config.yaml
n_layer: 9
d_model: 512
n_experts: 96
experts_per_token: 6
d_expert: 96
d_shared_expert: 0
activation: "swiglu"
moe_layers: [3, 4, 5, 6, 7, 8]
router_score: "sigmoid"
normalize_top_k: false
routed_scale: 0.333
balance_loss: 0.00225
balance_bias: false
router_bias: true
init_std_router: 0.0324
lr_router: 0.000539
vocab_size: 32126
norm: "rmsnorm"
norm_eps: 1e-05
tie_embeddings: false
optimizer: "muon_variant"
lr: 0.0084
beta1: 0.9
grad_clip: 1.0
batch_tokens: 65536
seq_len: 1024
train_tokens: 462600000
steps: 7059
dataset: "wikipedia_en"
Below are experts of layer 5 (counted from 0) of a mixture-of-experts language model. Rows are named router (the router's row for the expert) and show model dimensions 256-383. Each number is 200 + 40 x the weight over its row's rms, rounded and kept within 0 to 999.
Before each expert's rows: a language model's description of what the expert responds to. This comes from a sample of Wikipedia text that the model never trained on.

# expert 57
Copula and auxiliary verbs
router,255,200,272,228,167,196,199,253,241,215,175,183,193,182,196,166,150,214,216,211,251,150,198,233,223,228,181,202,274,212,250,193,178,149,206,223,233,191,205,221,191,194,223,177,116,247,239,178,188,196,122,248,213,213,225,200,246,245,158,189,215,225,143,190,178,220,222,122,197,179,216,194,241,185,197,234,165,228,192,185,208,225,221,210,195,183,181,264,234,224,201,244,104,241,240,207,187,225,218,191,181,179,279,186,204,178,209,180,219,231,230,191,191,129,201,224,197,100,279,147,190,244,236,207,188,207,156,207

# expert 48
Stats table cells
router,200,196,231,139,161,135,154,146,235,193,281,239,167,258,154,174,196,149,150,233,267,231,202,251,148,211,248,191,264,244,149,209,181,148,207,198,253,211,179,236,226,266,169,226,131,212,248,286,174,164,213,262,193,221,246,189,210,234,239,253,241,255,208,284,169,207,211,235,188,230,204,223,261,226,210,215,170,137,261,203,241,225,257,193,210,177,264,197,236,196,159,225,136,208,215,217,201,206,256,165,175,170,206,252,187,218,177,147,186,200,230,263,124,168,222,238,154,168,168,160,239,141,193,131,232,174,187,139

# expert 26
Sports careers, web addresses
router,253,207,287,184,253,202,238,207,162,220,235,133,216,201,146,125,203,260,103,192,241,213,184,225,153,155,238,234,187,300,186,212,162,201,192,150,208,204,192,232,238,150,190,231,249,149,167,223,193,162,127,235,234,134,168,177,224,218,202,234,255,228,204,214,204,258,206,201,243,275,181,267,182,257,149,163,250,201,235,180,222,189,198,174,183,195,163,298,232,210,161,263,198,197,233,236,210,208,270,213,179,245,99,213,185,148,199,181,170,254,255,215,130,211,210,167,168,180,103,184,217,132,179,234,224,183,176,198

# expert 33
Punctuation before details
router,173,189,217,187,143,206,260,199,233,143,191,189,222,116,159,173,214,199,166,224,246,234,238,265,126,163,139,135,237,231,211,201,184,183,201,220,198,198,183,292,159,204,200,271,237,179,192,225,218,121,218,195,218,232,222,150,230,240,176,241,192,276,180,196,226,213,192,207,232,281,165,202,242,194,136,223,217,133,266,228,249,248,168,226,266,218,156,173,229,241,207,209,174,212,172,178,199,199,243,197,199,161,239,218,175,147,211,211,266,231,172,213,227,149,130,151,212,244,158,174,117,204,241,172,150,211,178,107

# expert 32
Prepositions before noun phrases
router,250,211,217,267,170,223,206,226,199,175,262,162,187,165,179,238,162,226,115,157,184,180,187,187,240,221,141,180,173,156,210,242,175,237,186,195,250,188,260,280,238,220,262,201,159,262,262,261,250,190,249,181,181,231,272,192,206,245,187,223,213,160,165,159,276,234,148,160,168,211,276,166,253,245,255,207,172,123,222,163,186,212,281,253,176,195,208,167,189,216,265,111,189,136,157,175,183,285,189,206,215,188,191,174,158,186,207,171,251,163,188,167,252,234,181,167,219,104,181,211,240,205,100,223,263,173,206,214

# expert 23
Initials, first names
router,176,190,197,232,170,253,253,162,227,227,122,204,176,167,97,169,175,202,187,94,264,312,206,163,155,178,165,171,186,244,168,192,283,179,218,215,285,232,140,208,208,193,135,165,203,187,144,180,239,214,197,272,249,254,188,151,181,246,190,160,220,203,223,256,205,208,192,188,189,243,192,186,216,165,249,220,212,165,196,221,244,168,202,261,190,230,160,192,233,203,203,192,243,264,237,221,249,239,214,147,249,266,176,191,167,244,244,166,158,192,203,280,203,149,232,230,216,249,269,183,231,269,254,186,211,162,198,190

# expert 0
Non-English name fragments
router,162,174,205,183,120,243,227,197,262,174,279,206,227,183,150,159,162,217,182,168,247,210,172,221,173,112,129,272,261,261,227,263,174,213,159,183,207,189,185,255,210,183,160,175,217,214,212,227,209,227,199,233,229,176,163,187,174,214,224,193,149,240,186,181,170,253,198,231,234,196,171,203,185,176,154,125,271,233,201,233,298,221,190,148,245,209,204,216,140,197,210,194,201,198,269,147,212,193,183,168,211,177,235,259,192,211,252,216,197,266,141,246,169,198,228,123,255,187,186,217,170,136,189,161,201,192,173,157

# expert 21
Year digits and concessives
router,155,201,236,181,140,205,286,157,223,145,229,119,272,167,160,191,201,260,159,217,215,185,148,215,174,146,140,135,208,263,170,201,178,230,206,236,252,158,219,160,161,244,218,188,220,278,262,182,246,234,177,195,188,195,232,128,258,312,189,202,273,257,181,226,222,190,155,205,248,175,203,173,235,232,270,204,211,179,227,117,208,124,166,233,188,161,161,188,222,176,195,218,162,248,180,151,214,213,217,220,200,171,179,167,140,136,233,215,197,224,116,277,192,248,179,235,211,197,244,208,178,243,159,221,203,184,162,176

# expert 46
Table cells and "the"
router,222,232,209,213,139,237,179,151,201,201,256,222,203,185,240,182,220,172,102,228,239,193,171,239,184,143,213,186,242,208,256,153,214,181,202,168,261,170,164,213,205,188,245,136,227,181,219,184,221,196,221,179,196,186,166,147,225,244,173,199,207,246,157,191,177,272,214,164,274,165,182,200,292,149,206,246,183,195,217,162,189,191,166,217,129,137,260,163,164,160,202,218,202,267,219,253,241,230,212,147,267,279,257,175,133,204,258,266,118,271,242,296,229,204,143,205,237,159,167,218,234,260,224,208,220,133,217,147

# expert 37
Year digit prefixes
router,202,189,236,155,219,162,165,163,178,169,212,224,159,229,203,111,255,270,198,212,227,219,211,203,151,163,206,234,264,191,219,176,252,192,233,213,232,211,237,150,209,192,202,181,222,239,201,162,227,199,140,209,242,244,242,142,190,158,192,161,185,242,271,144,233,247,285,244,181,204,230,253,277,205,156,172,162,157,201,117,186,249,287,289,171,175,282,275,198,163,198,189,249,196,226,161,241,212,112,174,164,271,178,223,209,223,180,236,211,203,228,251,160,154,193,225,156,167,190,120,264,189,138,174,167,147,166,184

# expert 12
Numbers in tables
router,195,204,263,227,180,174,238,138,290,259,280,238,166,189,109,240,239,162,231,210,269,96,196,177,145,153,323,139,239,173,182,188,254,168,241,252,224,216,198,253,171,238,177,136,219,191,265,137,194,203,135,204,242,215,262,220,193,212,298,174,176,238,182,207,254,283,234,166,182,174,176,145,220,232,181,294,171,144,251,124,186,218,174,206,176,204,180,171,160,177,226,202,220,291,230,184,201,200,216,155,225,227,252,227,158,211,213,161,178,204,203,235,196,226,218,216,146,192,192,215,196,188,123,212,211,112,184,157

# expert 10
Place and time prepositions
router,178,233,192,195,185,293,178,161,262,274,273,168,200,218,271,202,225,215,164,142,233,184,181,143,210,263,181,185,164,301,216,275,220,209,187,220,144,208,266,231,191,195,261,193,200,237,230,172,188,216,217,179,156,254,180,212,166,185,209,253,254,179,200,209,190,220,254,183,247,230,175,213,239,237,236,234,250,133,223,188,234,170,245,205,261,204,191,160,121,156,205,216,112,206,177,197,189,316,200,188,166,206,265,260,117,256,165,215,211,242,177,165,179,157,141,291,184,173,217,159,225,192,180,102,220,270,186,174

# expert 25
Units and numeric cells
router,211,207,188,205,171,148,311,161,159,145,202,177,216,158,166,171,179,224,67,173,239,252,196,171,236,230,160,241,295,203,205,174,184,217,126,188,119,123,141,248,236,220,184,220,190,143,135,199,154,137,208,189,149,175,232,173,201,195,164,168,144,149,187,215,255,168,232,255,220,219,230,218,178,163,217,208,255,155,168,194,187,245,233,229,148,155,219,205,240,189,169,178,175,199,179,229,222,241,216,194,188,197,223,247,153,162,156,222,115,179,125,177,164,213,297,230,173,132,221,211,190,230,225,184,191,205,192,189

# expert 38
Commas and clause links
router,191,246,227,262,142,210,207,267,239,164,185,170,217,185,217,150,204,204,151,165,274,197,170,102,174,196,218,268,217,188,210,207,194,217,225,265,268,235,187,247,225,192,197,214,212,175,208,185,239,173,214,158,312,205,149,213,218,272,188,145,207,233,136,188,177,225,216,169,195,251,185,218,211,200,254,184,163,204,209,141,138,153,175,198,142,224,194,201,166,201,185,175,117,180,158,170,193,268,174,141,196,276,237,238,169,169,274,167,221,236,151,206,162,217,150,204,131,160,204,157,188,176,199,109,172,265,153,149

# expert 34
Commas after time nouns
router,183,196,279,192,235,225,227,239,172,213,175,196,238,239,123,124,233,210,160,188,173,198,156,195,165,153,227,181,171,187,217,214,173,203,226,297,190,212,269,252,183,175,214,213,228,195,195,185,223,217,151,214,236,253,142,155,180,258,187,213,165,286,169,270,236,197,229,205,207,168,141,215,254,189,173,156,245,178,152,213,208,153,197,219,204,236,206,183,187,157,256,228,153,219,196,231,210,192,199,173,195,229,173,199,203,129,183,136,165,183,111,191,211,113,212,202,207,153,138,136,239,172,187,156,182,170,189,142

# expert 42
Main verbs after subjects
router,198,185,252,266,166,233,171,214,212,170,214,213,239,236,123,196,226,265,191,180,233,193,205,216,196,150,226,223,206,261,184,216,144,180,211,253,197,216,278,259,222,201,211,194,161,213,198,153,183,145,193,204,213,219,176,119,262,289,199,246,186,202,172,207,167,210,229,148,124,223,278,165,223,156,140,239,129,129,194,190,211,199,203,210,245,238,153,249,247,213,260,239,188,194,258,166,100,221,264,183,201,251,155,267,159,223,236,158,217,220,216,237,238,159,119,191,227,124,202,131,179,215,122,152,173,229,151,188

# expert 18
Sentence ends, "by"
router,189,161,243,189,123,165,281,170,266,175,219,153,248,219,215,195,166,239,234,183,227,159,174,209,209,206,187,172,181,228,203,216,232,157,221,192,190,209,230,205,243,216,185,240,176,194,196,234,198,179,199,223,258,188,184,250,190,212,163,273,211,257,246,229,226,280,161,229,200,243,167,212,166,212,229,143,218,165,202,228,236,156,184,219,252,263,227,153,255,181,185,200,181,236,208,287,260,217,218,138,150,219,214,185,204,177,283,170,171,145,178,204,204,193,146,146,222,127,230,201,243,192,177,200,157,238,226,188

# expert 2
Life-event verbs, results
router,195,159,213,196,171,211,218,201,230,129,242,135,200,202,216,204,269,259,120,195,173,189,223,182,173,193,115,179,283,198,171,177,155,229,245,230,179,229,221,241,208,194,332,217,198,141,233,209,131,125,239,158,210,233,184,189,244,255,219,214,199,241,237,185,185,277,177,251,160,217,213,198,275,260,135,280,191,142,173,258,217,202,195,199,227,218,227,192,225,192,277,194,203,231,145,259,190,238,157,160,197,158,203,265,204,241,248,218,155,155,210,228,218,152,248,198,213,158,230,144,237,272,201,147,208,225,202,272

# expert 31
Proper-name pieces, place words
router,134,208,222,200,177,257,235,165,225,198,208,217,204,195,167,212,168,247,165,200,171,249,141,201,158,211,201,218,175,203,210,242,209,137,238,241,176,209,197,297,114,170,284,223,245,161,136,230,280,187,70,248,170,311,145,268,197,150,161,203,131,181,222,212,175,189,222,193,195,169,265,229,194,206,218,253,267,152,270,194,296,144,183,266,182,214,267,266,242,261,229,188,197,132,290,214,171,191,220,170,255,149,225,215,163,266,211,185,203,210,170,186,181,158,204,168,171,206,245,193,157,214,229,240,203,168,204,148

# expert 51
Space before numbers
router,220,268,197,198,145,193,223,150,196,169,255,167,169,157,150,193,251,252,184,144,264,240,233,139,134,177,169,223,167,154,237,167,229,255,178,147,228,255,209,197,163,214,242,176,183,258,213,178,220,166,195,187,215,209,281,247,185,218,287,198,174,213,241,184,277,192,210,165,218,277,332,153,171,177,204,203,147,137,202,197,139,231,237,294,154,161,140,191,172,156,196,175,239,204,170,214,205,269,205,246,211,227,252,235,161,229,197,252,250,227,147,190,209,234,162,212,175,94,228,156,184,153,181,242,175,215,219,117

# expert 62
First names, initials
router,170,190,173,256,176,238,207,226,267,203,231,105,224,188,157,276,109,228,206,192,242,224,272,185,228,276,142,167,173,209,224,252,245,236,261,210,216,236,109,192,165,202,300,192,238,145,164,271,224,183,157,162,271,167,255,135,190,230,217,203,225,248,175,221,168,278,210,165,255,223,193,146,207,173,239,197,251,182,147,173,254,217,133,227,161,195,246,197,188,190,217,220,178,174,217,162,198,191,234,156,241,241,262,274,193,167,231,189,194,154,152,272,176,167,285,255,256,189,192,176,211,199,154,151,167,229,125,171

# expert 52
Biography articles and verbs
router,265,236,170,193,130,212,190,235,178,180,172,214,180,227,141,235,213,128,147,177,193,176,173,118,183,162,240,202,259,116,185,177,233,181,224,265,256,200,163,212,183,189,184,236,194,231,221,201,184,160,194,183,150,257,175,162,189,161,222,197,264,252,187,240,252,240,263,206,137,263,257,189,195,162,255,246,213,219,233,149,216,220,204,179,119,176,184,203,184,189,354,269,221,245,148,268,239,285,210,150,183,189,177,246,236,205,129,285,208,222,259,238,201,103,207,149,169,219,133,192,221,201,227,252,153,150,186,203

# expert 11
Year digit prefixes
router,254,234,160,170,174,180,193,136,214,172,291,162,135,218,162,190,247,283,142,212,225,231,165,219,173,143,181,152,259,233,209,184,183,249,213,168,274,181,184,201,242,223,173,244,193,214,241,217,211,141,178,221,159,242,253,218,178,170,234,233,194,282,188,190,240,215,215,190,258,241,191,239,315,197,190,198,215,138,218,180,175,124,236,272,264,179,230,263,208,199,249,199,184,154,241,192,191,242,207,255,118,223,191,227,163,173,220,129,148,217,226,221,197,196,241,195,175,181,130,140,229,217,235,222,212,213,236,222

# expert 30
Word-initial fragments
router,223,226,256,131,236,190,193,245,189,158,268,156,186,199,202,188,198,220,155,220,249,209,278,217,213,135,257,261,248,195,251,241,206,211,202,250,169,188,229,193,181,272,213,251,184,240,226,203,182,235,176,172,195,287,246,219,243,180,195,153,159,198,234,179,227,134,204,216,161,249,293,259,254,97,239,140,270,188,272,194,257,167,195,214,182,201,223,274,198,176,310,162,196,179,199,197,205,238,199,249,171,185,189,197,159,235,269,164,232,177,179,225,187,174,156,162,253,221,171,178,161,274,211,236,199,215,203,182

# expert 27
Mid-word fragments
router,167,188,254,126,144,248,188,125,173,175,227,254,202,221,220,191,219,199,193,166,237,185,216,180,260,174,216,120,229,245,199,214,198,184,279,205,190,256,183,197,211,165,194,127,264,176,242,225,211,105,200,154,256,238,218,225,246,189,223,165,163,114,242,234,231,211,163,233,288,233,260,174,201,162,191,141,217,114,241,176,174,173,228,264,123,245,193,256,214,210,202,188,193,238,187,190,253,267,225,202,182,128,284,263,240,194,164,192,102,239,228,164,170,212,180,259,227,159,148,215,215,230,263,170,210,105,141,155

# expert 8
Mid-word pieces, table rules
router,208,214,186,148,148,180,238,121,301,126,186,140,197,234,190,191,269,167,104,248,272,147,157,218,200,181,198,249,178,197,187,236,211,185,95,216,233,207,116,183,228,198,262,164,226,170,209,170,184,207,158,234,193,226,179,182,200,206,274,170,181,219,231,268,225,236,177,258,256,257,239,158,195,165,239,218,220,232,273,270,206,239,184,225,193,175,166,188,207,220,228,183,159,149,188,172,207,235,133,151,174,195,252,251,168,254,193,210,208,131,168,239,159,226,157,148,212,171,200,205,213,189,209,237,204,172,230,169

# expert 4
Measurement units, inch
router,206,229,242,208,206,197,226,143,217,199,237,258,293,213,162,216,152,227,180,134,177,206,213,216,164,214,219,161,214,294,123,188,179,237,162,203,221,217,123,207,187,148,158,202,211,149,163,247,183,193,200,206,233,217,208,239,217,181,153,196,203,226,227,258,221,273,221,208,160,222,250,203,258,214,256,162,215,197,246,227,211,186,196,142,171,173,288,161,259,139,243,157,148,223,133,201,202,204,264,143,179,201,222,281,205,181,219,137,219,191,205,214,256,146,255,164,226,123,176,217,189,195,129,172,242,247,159,229

# expert 36
Modals, passive complements
router,160,215,278,189,168,193,222,169,231,180,191,200,184,160,196,154,227,165,176,186,215,238,190,191,209,98,150,144,245,178,155,242,334,147,165,182,246,185,284,224,210,200,229,181,210,173,170,213,179,132,193,241,265,255,156,142,229,255,231,251,193,182,164,266,214,210,150,207,190,171,212,175,265,216,142,176,157,169,173,126,238,193,178,208,195,214,217,167,183,171,208,212,133,262,189,182,222,234,171,168,209,175,222,173,137,247,144,247,166,271,182,172,189,195,165,169,254,186,208,172,184,160,160,160,160,177,152,235

# expert 3
Name pieces, sentence-initial On
router,134,197,265,292,147,203,191,127,185,188,243,186,265,216,150,162,149,233,158,201,193,267,142,174,210,271,137,195,274,271,194,215,251,203,204,225,219,197,188,181,290,218,205,163,297,129,162,155,249,183,213,234,204,266,161,82,209,251,179,230,202,184,239,177,193,275,200,156,266,172,172,193,215,233,241,218,233,120,146,201,240,163,195,195,215,242,177,238,178,236,206,226,252,230,226,160,272,145,164,205,228,197,276,259,149,215,169,177,194,212,258,212,203,199,216,200,223,129,222,245,162,195,186,168,170,232,250,232

# expert 20
Sentence-opening words
router,172,210,233,173,187,183,200,216,192,223,261,167,198,237,163,175,158,204,128,221,274,165,214,234,201,160,179,224,178,291,204,204,195,189,236,185,256,176,213,190,171,236,235,131,184,246,238,243,233,175,170,183,177,204,227,130,219,189,248,97,319,285,148,147,176,243,254,152,219,257,253,171,202,212,179,198,190,137,232,181,168,214,225,209,187,286,208,195,251,269,202,177,193,177,180,197,155,270,286,249,240,197,236,213,176,217,228,252,168,248,232,207,149,149,241,205,270,148,191,239,231,179,206,190,193,249,225,168

# expert 41
East Asian, Slavic names
router,200,208,275,183,214,213,181,214,243,213,240,172,156,194,172,190,256,182,188,184,205,282,154,195,238,171,226,133,202,144,152,186,157,192,173,156,160,203,215,153,149,193,231,234,186,172,234,164,277,218,150,250,218,189,125,181,220,208,240,269,149,238,202,243,253,165,230,211,198,178,154,261,228,201,154,253,204,215,180,163,234,135,276,252,214,218,129,201,267,219,165,141,244,231,214,285,216,315,197,171,198,230,218,267,238,151,171,150,222,230,156,156,201,175,193,155,153,169,224,216,177,153,141,184,252,150,192,209

# expert 53
Prepositions, sports headings
router,166,219,200,192,177,180,247,174,238,165,320,134,225,220,180,171,228,264,210,202,253,225,199,218,189,164,190,213,219,157,133,220,145,232,279,251,183,228,208,242,175,210,219,194,236,210,221,166,220,216,194,192,182,178,211,155,266,189,266,215,200,310,167,270,260,223,195,238,165,156,301,202,232,184,169,252,122,164,289,228,225,217,234,217,219,170,180,186,226,219,220,197,194,148,194,248,123,203,185,177,210,235,288,192,160,162,164,214,183,182,275,196,182,153,245,132,220,159,197,194,285,213,162,147,251,222,181,134

# expert 9
Taxonomy and infobox fragments
router,179,245,160,113,142,180,188,181,241,240,231,300,165,152,145,160,246,230,198,248,199,206,200,276,245,222,177,218,153,240,251,230,232,182,182,210,229,115,240,285,168,204,112,177,147,231,228,227,151,179,165,241,289,269,147,189,191,233,201,203,241,163,222,193,209,323,222,198,258,231,236,262,210,136,218,131,261,193,221,178,157,157,166,213,213,225,186,151,163,162,203,249,145,228,281,210,169,231,224,151,215,188,192,230,191,202,199,205,158,165,183,226,157,221,216,253,164,192,189,206,206,265,237,157,207,131,157,225

# expert 45
Century prefixes of years
router,224,218,197,141,182,164,201,241,209,175,171,201,234,156,136,136,235,254,167,155,259,268,110,227,133,178,155,262,262,229,233,157,271,173,161,243,283,151,232,200,180,231,219,169,135,284,165,170,145,168,195,222,161,174,210,170,221,262,231,181,226,237,264,189,215,268,197,245,179,270,208,188,205,177,207,137,253,164,252,194,246,185,251,221,223,174,300,262,230,198,214,188,108,161,212,205,253,231,195,181,164,174,220,227,156,185,179,224,197,150,217,205,192,195,170,210,190,169,225,209,159,182,133,194,288,127,201,149

# expert 56
Table cells, statistics
router,169,204,274,265,202,211,255,87,209,194,194,183,176,184,128,244,205,94,201,159,222,160,133,184,197,155,268,202,211,234,206,191,178,160,220,214,187,217,195,221,202,263,227,174,129,223,180,145,198,243,172,221,255,185,256,252,221,218,259,213,151,215,178,237,206,276,211,204,225,218,165,140,229,156,213,173,159,207,194,182,231,226,173,175,163,210,226,176,211,207,183,137,185,270,189,180,241,157,257,128,227,207,246,247,165,211,254,240,191,171,143,147,140,155,166,256,133,236,171,184,203,211,168,159,201,159,229,180

# expert 58
Ordinals and comparatives
router,131,190,233,206,176,240,320,194,151,198,294,136,252,183,219,250,164,203,198,186,298,212,110,178,160,184,129,160,209,274,165,188,288,93,208,205,208,244,120,214,247,145,214,141,202,262,202,152,188,183,207,199,219,241,204,262,263,194,214,176,128,223,177,214,203,201,225,204,178,218,211,226,218,223,142,205,183,188,242,178,267,217,168,211,180,248,225,199,96,183,158,141,209,239,183,202,166,176,140,179,172,163,259,184,128,158,250,193,128,168,124,308,156,154,140,200,244,216,275,209,205,201,142,134,184,155,237,223

# expert 17
Parentheses, copulas, headings
router,192,237,248,163,136,196,252,156,258,213,183,149,232,229,179,224,179,262,177,171,289,169,234,190,218,164,214,159,226,206,195,191,220,191,264,188,264,176,264,196,155,198,264,207,170,173,228,218,215,156,115,252,163,265,190,139,149,206,184,173,221,284,174,235,228,204,164,224,187,221,163,192,272,204,156,158,167,160,233,280,258,171,214,176,160,229,130,199,211,190,260,170,192,201,273,248,157,136,204,184,193,152,282,203,254,199,231,220,210,158,251,197,235,111,166,224,228,146,234,151,209,213,210,154,191,214,190,194

# expert 19
Verbs after auxiliaries
router,232,167,237,236,80,262,157,255,181,198,289,226,184,188,124,148,158,255,129,206,211,192,271,241,200,163,151,128,252,144,169,181,145,136,177,207,196,237,153,226,257,175,185,180,163,142,212,192,200,197,163,229,240,262,225,192,218,253,159,252,223,236,215,253,239,195,201,105,121,169,204,243,233,211,139,194,183,218,168,272,243,278,197,186,175,167,147,191,259,209,269,173,246,227,258,200,205,221,253,169,220,251,196,256,153,200,226,189,203,186,234,199,174,163,234,236,188,119,198,129,172,185,213,241,208,197,223,191

# expert 13
Common concrete nouns
router,200,205,204,259,171,237,236,191,234,203,220,153,210,178,179,201,161,237,119,174,227,156,167,153,211,195,164,131,252,188,230,225,177,156,256,200,211,258,149,260,256,198,291,179,197,152,171,196,122,139,154,107,158,229,232,214,209,232,211,158,115,256,222,257,228,209,245,234,149,215,175,162,221,214,215,250,223,243,201,231,217,211,97,173,238,217,184,188,217,262,273,169,226,175,172,209,143,247,278,168,169,128,245,194,177,155,306,195,201,173,55,254,213,128,239,187,200,202,174,197,204,167,157,252,200,128,169,214

# expert 24
Action verbs, prepositions
router,151,207,245,177,169,170,152,115,215,207,280,192,247,251,130,167,174,213,118,206,205,147,224,180,222,262,123,159,269,211,164,247,132,204,233,166,254,172,231,245,212,196,241,205,254,148,223,230,203,153,182,156,183,212,172,190,280,281,220,206,202,212,203,154,237,248,196,194,221,227,238,218,240,188,138,301,151,155,181,207,229,157,176,148,243,236,162,148,264,188,198,211,203,197,164,239,204,269,182,223,208,234,229,202,171,190,216,212,124,260,179,219,152,92,266,245,201,218,186,189,225,300,227,181,228,231,221,201

# expert 29
Kinship, female names
router,233,211,217,278,136,217,205,224,235,244,165,172,209,183,179,206,185,196,136,109,164,193,98,124,238,129,149,138,256,173,225,259,220,173,179,216,315,189,152,176,202,228,152,272,204,142,225,228,202,199,143,170,151,231,125,173,198,199,167,147,188,272,181,187,232,251,239,229,233,201,196,195,191,161,234,184,157,290,186,237,238,244,158,237,243,277,214,146,207,226,191,203,262,238,153,287,240,307,163,157,157,230,192,169,204,177,218,256,292,248,253,269,180,129,130,172,257,237,141,174,206,163,220,196,196,168,268,225

# expert 7
Person names, critics' verbs
router,211,203,222,217,182,216,212,205,216,213,204,243,190,162,141,166,97,214,215,182,196,228,221,186,174,223,183,164,195,242,193,219,313,168,259,166,208,219,193,180,133,162,259,191,160,191,162,195,241,190,247,343,246,196,201,186,214,209,188,280,195,205,170,180,175,198,308,190,219,216,251,198,213,189,139,191,209,165,218,191,266,161,142,243,190,207,208,156,219,208,188,201,243,191,221,198,194,191,223,159,221,256,178,203,242,199,257,161,267,235,134,178,241,155,233,198,202,123,188,175,266,291,235,224,226,181,221,186

# expert 54
Line and row starts
router,155,163,226,199,167,161,160,115,216,230,223,203,195,187,224,182,196,201,162,180,163,268,156,209,177,183,216,141,160,199,218,164,253,246,263,165,230,216,195,215,173,179,234,235,171,225,191,191,239,105,207,177,207,289,194,170,240,184,202,176,161,297,158,219,230,242,169,182,167,244,248,216,200,199,186,146,212,146,177,156,231,182,189,207,216,167,212,192,236,187,218,190,205,240,197,227,147,285,253,201,131,194,254,250,140,239,273,154,252,249,224,207,221,193,186,196,266,166,231,147,186,252,186,222,185,144,215,166

# expert 14
Name and date parts
router,152,171,276,231,127,220,230,126,180,236,216,171,214,206,157,256,209,257,196,214,219,262,240,236,214,180,156,122,181,163,214,238,207,203,255,216,217,196,188,210,166,176,202,182,226,189,165,190,236,160,219,253,237,250,219,224,262,164,198,194,190,234,211,210,155,221,206,155,189,234,225,184,200,207,241,222,259,155,237,149,192,202,213,231,187,184,169,204,208,256,241,220,255,137,240,149,234,233,226,160,182,197,206,127,196,228,237,191,214,227,218,230,178,164,230,293,194,106,167,198,169,257,168,232,262,128,168,178

# expert 55
Word-internal suffixes
router,218,236,259,132,119,149,253,197,214,128,223,150,186,189,114,137,181,246,190,227,266,205,190,189,256,213,163,214,212,192,232,199,268,209,206,211,205,211,227,235,147,176,219,125,175,245,239,166,193,151,151,182,196,263,154,165,280,207,232,171,205,186,188,136,265,186,172,288,230,240,200,215,181,224,240,209,150,177,293,185,152,158,204,254,137,198,305,120,214,148,270,223,226,158,153,193,187,218,126,233,186,202,206,181,159,246,152,289,217,207,226,160,179,137,176,213,148,173,219,218,283,268,212,230,167,109,218,173

# expert 44
Word pieces, quoted text
router,172,201,170,224,108,194,235,146,219,177,221,148,188,259,173,114,197,191,213,193,287,105,179,149,182,155,226,208,205,229,229,256,197,211,237,239,268,231,211,216,188,265,205,198,181,116,249,185,210,180,162,226,145,201,184,245,194,180,274,183,180,235,173,221,196,245,219,234,121,198,255,201,227,149,131,252,176,184,225,215,187,246,207,242,224,200,219,255,309,246,236,191,246,175,231,208,207,237,185,168,174,173,207,237,154,185,229,218,192,229,164,225,215,269,232,117,190,156,215,166,238,230,170,221,153,188,305,185